Experts of a small language model: vocabulary 32768.
Below are experts of layer 8 (counted from 0) of a mixture-of-experts language model. Rows are named router (the router's row for the expert), gate (a neuron's input weights, with its number), up (a neuron's input weights, with its number) and show model dimensions 0-255. Each number is 128 + 24 x the weight over its row's rms, rounded and kept within 0 to 255. Numbers have three digits each.
Before each expert's rows: "mostly gets" lists some tokens that are sent to it at least half of the time; "comes after" lists some tokens at least twice as common just before its tokens as in all text. This comes from a sample of Wikipedia text that the model never trained on. Tokens count by the router's weight.

# expert 28
mostly gets: " has", " have", " made", " became", " used", " had"
comes after: " was", " to", " is", " and", " were", " he"
router:109118117134122098172140105125127099142141109125136117146111157196087180092118101126163114153131125129143150106159108147118111139118169134093108132117122137099120124107129116122173209127128160160110118128103160094136094072162136120104101120115137124116145134165107108106110126174106126106124140132119074142132121128134121146052173140147128130153116136099121148167146165157153118117124131127107104133095098142136152122159125143123091113120080105121133113101106129118145162112157116074084080114125136138137166169146129108107148154105120145147150100157179089140091143143125130083151121121143099145100119149144154153142149160178125106120135132092151155151161154159116140119127127102137140161139103123095139150128112127093144096108149130128160083099183139108119153152111129
gate0:147104141122133164105138126145128158163098131153096172140173127151097109120127152092127122140133112071148133143112138096155152100135126127135113113099137156132139118127120162147119081097134125106131107165133119110099147155114107130096132114113107093149092101125155137075134135107129125145125082145107184131139127148132131105151116155095175113097093157152170116124093071085130145137102163142150176130129152142116157138117125141160118091154150125136143178144115088150132125132125167128195119147143131099132122141111112077134169140163137111139095123119111128160149131153120141145127102151127176127181139134136147139114141140119127159140124108180144110081096096106108137083124110119135110116112108124184092059101147103131156103098139187118120124111134152103118102128129087
up0:144158150119164112117065151090087105116137091098116139126144119145157118156142121168130139168123172154107115149125122137141121112158145160150135153163130148135152144153118090097156134179132143108101180105122135134146128120143129101145151098118140131083109140138132102171096083146135128154134116120138087096104129132141173131169122102122114132137127121138116099138133115108138108130138150126061099151111100129125128134130111128096122174121169100138089132163120165132184140118104067126118151115120157134080105104102163083104125166135105117121124117111114121105126097142143123138118161171154132115144069170121113097107165128130123134145113132087165155143164105099150077124104107099097119134107109090118100156152167102135119151140113108137124160157133147187164114120116157

# expert 35
mostly gets: "present", " ±%", " Nominated", " Synonyms", "2023", ")==="
comes after: " |", " in", ")", "–", " during", "|---|---|---|"
router:109137180122132128127101129148119133175108100120146086128119125088157147124105162121111112127137152141129093098122168175098150161166069125125138091155119128123090112141146163141095135152146140104112100102114095155158158159119103186147127155135140128147093142114154122139127119144103115137142174137125161122123090130144148150154092137130169133139119063142151093148103137121124150087136125171134133152125172088117106120121159107119156110152153140123091159114113094115109130102133134136100160192144157132152090094138109105165133086104068104169120160158150113116142129117143135088110153149155109125122106161125115152146144143132167134148086164177120107142096107127155129130116107104139137065124104130141128119111102114133126135152064137148119129143145119094109106147111114
gate1:148104141155177100139105171139116146160148101139131153117123121128101149099149111092136111140105080162114129128135141115132134149109137126132094125129143179147170124180150153100141104127121139101143094114131146084119102147121102146113129097112128150090096137077106147143117126105113150088122141163068135162100137093162149163136102100133144144172082111107160126116175138164130125103117158112113116153127119130143117166137096064142114085112154130104141119120121143103118159100135156146104140150123154140141156105180105144153114115118090134144124172145101102105135141120127159128117075118156195122114138150173136103141099170142130112124105137148118109175123114160132144132172141139072085067182140129133120126118130126096146116130132129114106113111143105125104102164133130
up1:153118122132093127085120136128159143158180159130112141123090091083118134118166127128154160177106104172091120096174148127120112141153138128160133146132177141136091126149085105123137086175133115120108129145170135131134151115118138142120152148127158141110132156107095138100125134117114141106123134136098133136111125085085133125125106087120166114135135149099149110096163092150133079091087110145178112155128126183133156138125146137117146170115066131131199112125151130115118097109097104163087086134138149117138150171117107124132092122085169119139105159132127129146124161139145154118150155088136146132136126115126101124091132130183161149136185111115109135122126130150127101089112127124094151105143142147110105131105145115086102136103133154103143074127133109122151104145118158

# expert 1
mostly gets: " film", " team", " album", " area", " game", " club"
comes after: " the", " a", "'s", " The", " his", " an"
router:152131154119157152126164136157136094149110089143134140156162120141084127113136143121115157108126102063162096112126112137116129122133129129156133156083138119105141125125180124197111125099151117151110142106156140137113163136120152129138092111112108046146137149131115147142139090108112149091129102159158130136143102126115107136109148141101119101081085107147149166150132134091123139135121154111143167146074119133115172127113108133112098126110127150158156157099110066139140129129151157092140106142101151156131141139148132143062123126099141157148115153119134131168145171152108177146150127121168129150163156153142166115102151075183124138133138088130121116134095125147134104087127106123109132127135096151134105122141122110155100111115171147097154133094157134146095146164165136
gate0:112123146095145071156106139113123153123100105133146147152151107150142146108139130093132125152152094134156114097128102155088122160126117132151147131139111107116135116123125154120159099134108138135101102091142117152145138128124142135104166100143139144150087153177124131131143108116124131090099092109139136117094102128158139129151165162161124154137105117086112153134105131100155171136104142098084130138164098176137114109171155123143101127119127168101103102132121147135151115140131134061098154176122135143118148145165109094092100129110125090141139118143081056127156153119106176128122106104185132158115140152135159123115141151148122129156146177130138123150128142143135128129111144134087080107158186142172113119154075127068093144149150143077104114103160122115097113128126122
up0:147096120162127126132167121087110139132103102098142192127108112143131135143101146141149098107104127170148089134118148158109136126145075191106106129140149135152125097124118129143111118160090119074134119121144154119147113120163106120147134105132127100150130127110103136192139099095086129150119131150149117146103111107139113132143104099154143125140150114131109150119174157131106123108185135097105118110136170143138107190174164124156153144111105144112111105142145117144124127111108144132154086114137168111158069122087121168119114136117130125097079103134131130099175122071126085152189148111089184158104128114145128112161120149133139107173134131141097147128151095163138167123132107108130109138130131143108115078138133111130160146092106128107155147111128098161124112101149124

# expert 20
mostly gets: " Co", "St", " St", " Mer", " Re", "Ch"
comes after: "-", " \"", ":", "|", " K", " T"
router:139102113159105140130137103146105135115130123108129161144115101146100097105164146098147101131176131090097135181136122138126105118166159097149082145081125139148148122126121072096093144188117129115097127150089130150125142149124144139152132099128170104114157124129119094141121147169124135075135112142136197132090136141132124136129127168108147150092099105158121112132109119121121132164131124174154090110124139134117123153162091146131182149148161110132122141155108140168098115116094095115131088156160161131132170112132105102141141157112149139116106140141122160151124168122163116128119141172101151077114166098106133122151124081125134122158096120155097097083120150174133124133146147146079148139142113118155152131113103128113112154120157152149113118074113139154170092115142165
gate0:129121128114164168141134129112164131086159119130144123116133162131121143084137106136104121106094149110143139105128099107098149219165104119076125155123120155124109073067103114119144088114165167127106101138176151118122125122165150141137149123172107095129121147110150156128130144144113127125110124131118114180165135125132094144110148129124140150113163128142115119182142140156154152063148110122129105126153144151083063116095118126162095122094114142116123115148138136112123144143099130150148147098106134124082118145176108159144118117110090116113159169138127174128153124130148128098103131148150127091088156084137123120120095127111094134104138146115100113133095126156169146108120159165167145149136107180157147130140141106076106145101129104116122153113145115107135105148120108
up0:101150149114148133166136083112141114136135128149129140125139154152140101108152138131135106136106138085076109125085125102127120130140121082084122123104127125148098160094134089124178132107169155152132099145119116085133127128123189093140123086133087059136149175129125142140120112174150135121120123103108147131126149104144128094132156133149121157111111190167119112131156169134167151098111082161142154107156151097104097102154079133173119122086107165106131128179126141128114134121096101152138111150126116094119137117169147158140122118131056124154184144151118145140131146116126170130129154137119126116125143114163109103126134105116129117159138149099136108138123116145173129159151126136122136133130099164159089147114106129128156167106113099162125119132085150087105091111102114

# expert 4
mostly gets: " University", " States", " County", " York", " Army", " England"
comes after: " of", ",", " in", " the", " United", ":"
router:157109155178125087108187108085115103115109126089166180120165155089096113139135149136096154151129113103095115116103117121131127125105132108151089106143107142133107106092155141129124132125165096120114116127140131134106127126117129066109151111094153114171146145092118138161123097136157120082111109118144134137079146118072136117161144138147199117121091148132076124148132088105111116132133118133160140135100126137130095131128140132180157134137118141143136112141123139126121104105099109164134124112105119089133106135100129154164114104100126146127122119070111156107138136132135100146107124120115157106109146078128162175138118087118112109106144092139135131070099117148135133151126139173161168085139095158146147150128120092169106118116122144103101163103149175141139117138137072
gate0:124132149134162101111160156118112116134133137104098122135134144140120147130122125174154120145098100094134135141094152097128137135148133130137141135111126134127098133122158181132097112121135158129121148169148083107118148121180135168181114149142121156101167140131130117120127128115099139119094118101117136095115077108141120111145137142159120120159141116131119110089155131105149112121140149134086136085085112155103156153075155112151092121122092140141121150099168116140110168155140125103148163140091135173188062142133125110112127131157145106102143106098135125147129142158098150103103104146146151147105071134123165158146182142124116162100130135137134118147121056104092166101127151159096141088151140147168127132097112088107142118096137140137110153135138167056091112103140117
up0:122163120159145100148143134137123138118122089135116133142076138145097158085097131141136097106102126142169149158131160091137137116160060138112118093095115122090136139119122138118138164149174137109090154148158104107143170156160146204149126129111113131118168097134103133183104097098124120115114187146150162140079104135167105117096163136164127152110138107118140127145118143117169173137116113118100116147097123115134154116151142148131156084145132137130102132127137121125097137161131122129095193134121124133132104131138120119143096076138110106107148138113156160155124148123123112110113110153149100097131107145099112140101096144152177118142160165167123092134164116116135135123117133135117138099095118089154143103081142111099145135111151125121118113182151144097082095105089129

# expert 13
mostly gets: " each", " another", " any", " some", " same", " third"
comes after: " the", " a", " The", " an", "'s", " his"
router:101129130127141101137148152148111145138116147131147163123127077159118145138094153133140169101118137121147104109144107116060099114108107128169146127116122154152129117112130133135103106112151131113134121099123158134114182121136138138133139131163105119157132151153127108123155104119096141086138125153148114127143115141147109137072131098130117079128109132141151085127098116102137103140125121112120118137095139127150154139095132123127157132106161122114156142076083117125120144177127152128102097108119143151119197164189119149114143121145151128150162160097134142126097177199131157113072123091153119143100157139118140082093194147133088145104145149087153096133136113158133126087117158126103166142131133176128110105180116154159114083155113113105170116107126089113146130149138156
gate0:109128092112125127122141117153122104103107158129100081129102156155126114105144124161109113147181145144086118132133141141130135143143126176132090152117136179115139137086127126120131165107144119119132111121126098127157150145109120150093121128154111164131176144146092170149117133171124131106117117171176084142137114130092121171104110108102170127169122119130100133119138155137134107117083119126100134066101164117159070168126161119114133110140126092083123150125132149114150183115133142158128141122114103144178132122129117100129120140126116154100134098130111153173167109081105099089112130191074091138152145117127153095119155139142113111118139135148150141147099161121118136138126094134151139117138127148137087131095162142091112111077155145108128125087117163140179102160089138
up0:151145089089080114095155111154101103098149141152138150153118137096103116171131161113143166144141157127121126111092124134130133097122139108144138167146155127109070146146089098150124152160115166121120130175127108159141138124133113131155150128160143156081106100139089116148136172117161086144132155125142122115128156124115160114154118135149165174182107142128113136139157101111158177105141139140103119131098134147134085139143135118127101186108132105152156135128130157112140128141082087130122082139072133168104111083111152159136110128133079125133081134091116155093142100115110111177136107099100138113116099149141119117161130107148146148094156111088108115129154118093126151091134122167142086153134147116161117126120105124094128146173110143092155123146145120138135093087122126

# expert 3
mostly gets: " three", " four", " six", " 42", " five", " 12"
comes after: " |", "|", ";", ":", " (", " 5"
router:131139132175174173155148136164114123095199191100121175118125111133156130082089122125149106149135145137102127143124095118104135152125124125098113112145129116140158143130120133112099096111158081140121160077116113160119114111132103113151137112122136112105109148140102150075148087091166147177142130140110127141152133124115112160147129132124109147127148115105129111128103134133139094119107108145160129139092143119183115124123101136160118107129099136136141114137188119133145122098111146150108129122129146114129164104103163168191096115161134129129113182147098117071135108065130142155125109143101095113155112129104110103140144128115142118156142136158126116159143120145103154121128081171154122135126138140122132098161136121142149097125131155188086128125188147093148076152151117
gate1:147124062124131098135147131141096116123121126092146117160112131103141132092166142117095140132140131154103126133141114148135088123127104158172132141098126139092084126141104109132098146127105155139104070104140091146185137112114114158103142172114113144133144113120106146130137146145162124117114111125120119175137149126103156157076158137103126145076103145105157135081152116097110115143129101088132114155101133150144121126117132134157148119120120143113127112156063125159091159140077173160137082159130176168148136113150155149155088130123142126134133140109133138147196135136129125138110108127083074160121140140104145116163126101108099168145144110130153089147103144104134106094133113147156148142125129105134122099120138134121141164111164128123176161138071104089158143182127139
up1:123174119149122112115142049166104177125141134063158142127173148103103130113145140125094133120130154099108086100097134136119080149146108127145127106144150132148117140144153154149147125144125115093141177088151134150118166158126122113124126109127116146150180152102123121150099132143168110125145104154128141085143107103103130139135135121145124119091143104125114119130106159122138072143166110130098131131109183122146134098143141158153131127081106116152159126123109103092151133175144102159113084139144122117136139124105101175132098097161158138136128130085108186124123153088101133098088098113107179113122121106168112112147113105157122140116112150122124116082114092149116131118163125125179197130143106139131159142116151107122078152124126139141114090166139142118119145105136137

# expert 38
mostly gets: " support", " help", " take", " Website", " get", " working"
comes after: " to", " in", " for", " of", " and", " with"
router:136119166129128106132156149135110148144113111130105148158123174154093158120133099132156128139176119109151154102098125142148122163113125134155116118116145145064097129147113169176137131108135132161124146105079138135119095145110115147109119118113143134167122113133131135090187100128156153106153139160095085096110138143176120120104162145131112127118119114118160146119128096116120138164097134130067107167126119136139140144080090126153144101156114182137159113156123070122118150117120128115155118112101099111109145173139099129086164140142125120177155128124168118188138171164124158107148179107114118108121144149102116169086157150173088123128140095084153170112126181119154149139116125129133107145104133137122148147134103115124118127146121143113111141137134123084091126140182124
gate1:137164144127157110109148117137136100122140100144111103127149154137123144141104082172142095124123129124186119126101137126092118130125139140141126154118131127104134123206114148134164123105114126113142078138151113138105147104184098156120134123081113156096157140160136138130159109119129161127096140133124121107104133152133106128147108108107076084135168127100114152102085128150166091096131176155095075078054080113119138117118109125160147095130084149152141098127112125128108114130126136092103168118125093141157164141091125128116157118104135142141121153154117118185158157127128107118125132151120168082083125166151107164156130174138116115139128150137106080173128157112119162149104150138156124133106107143114133097148131150132149119129138109153143179152129128138089107115136118
up1:153122141114107104140120132111143116122154170134106150115164126124118143098095150127128109121172109118140142122145109161170129132164122098114111121139095109140121120128147091122140150137154137118099144116101160147180109190095134106181101112125164111108112134123145122131120081099125109144113159148156111118120155122099119183154133124143136134142147113066120112101113116118099129115159074112123076179158141127160162176124143137125158135151116088125114129147108120134159117149140096101202118119137150150140131113131120111171114090146133063105112112116148133075098123136174128166115143149114153121151147127163102105113152133082106128120152122148104201085147146132130128127153133120151103097090134123113126091168132117153123139145187102105102130105074116139140113107109125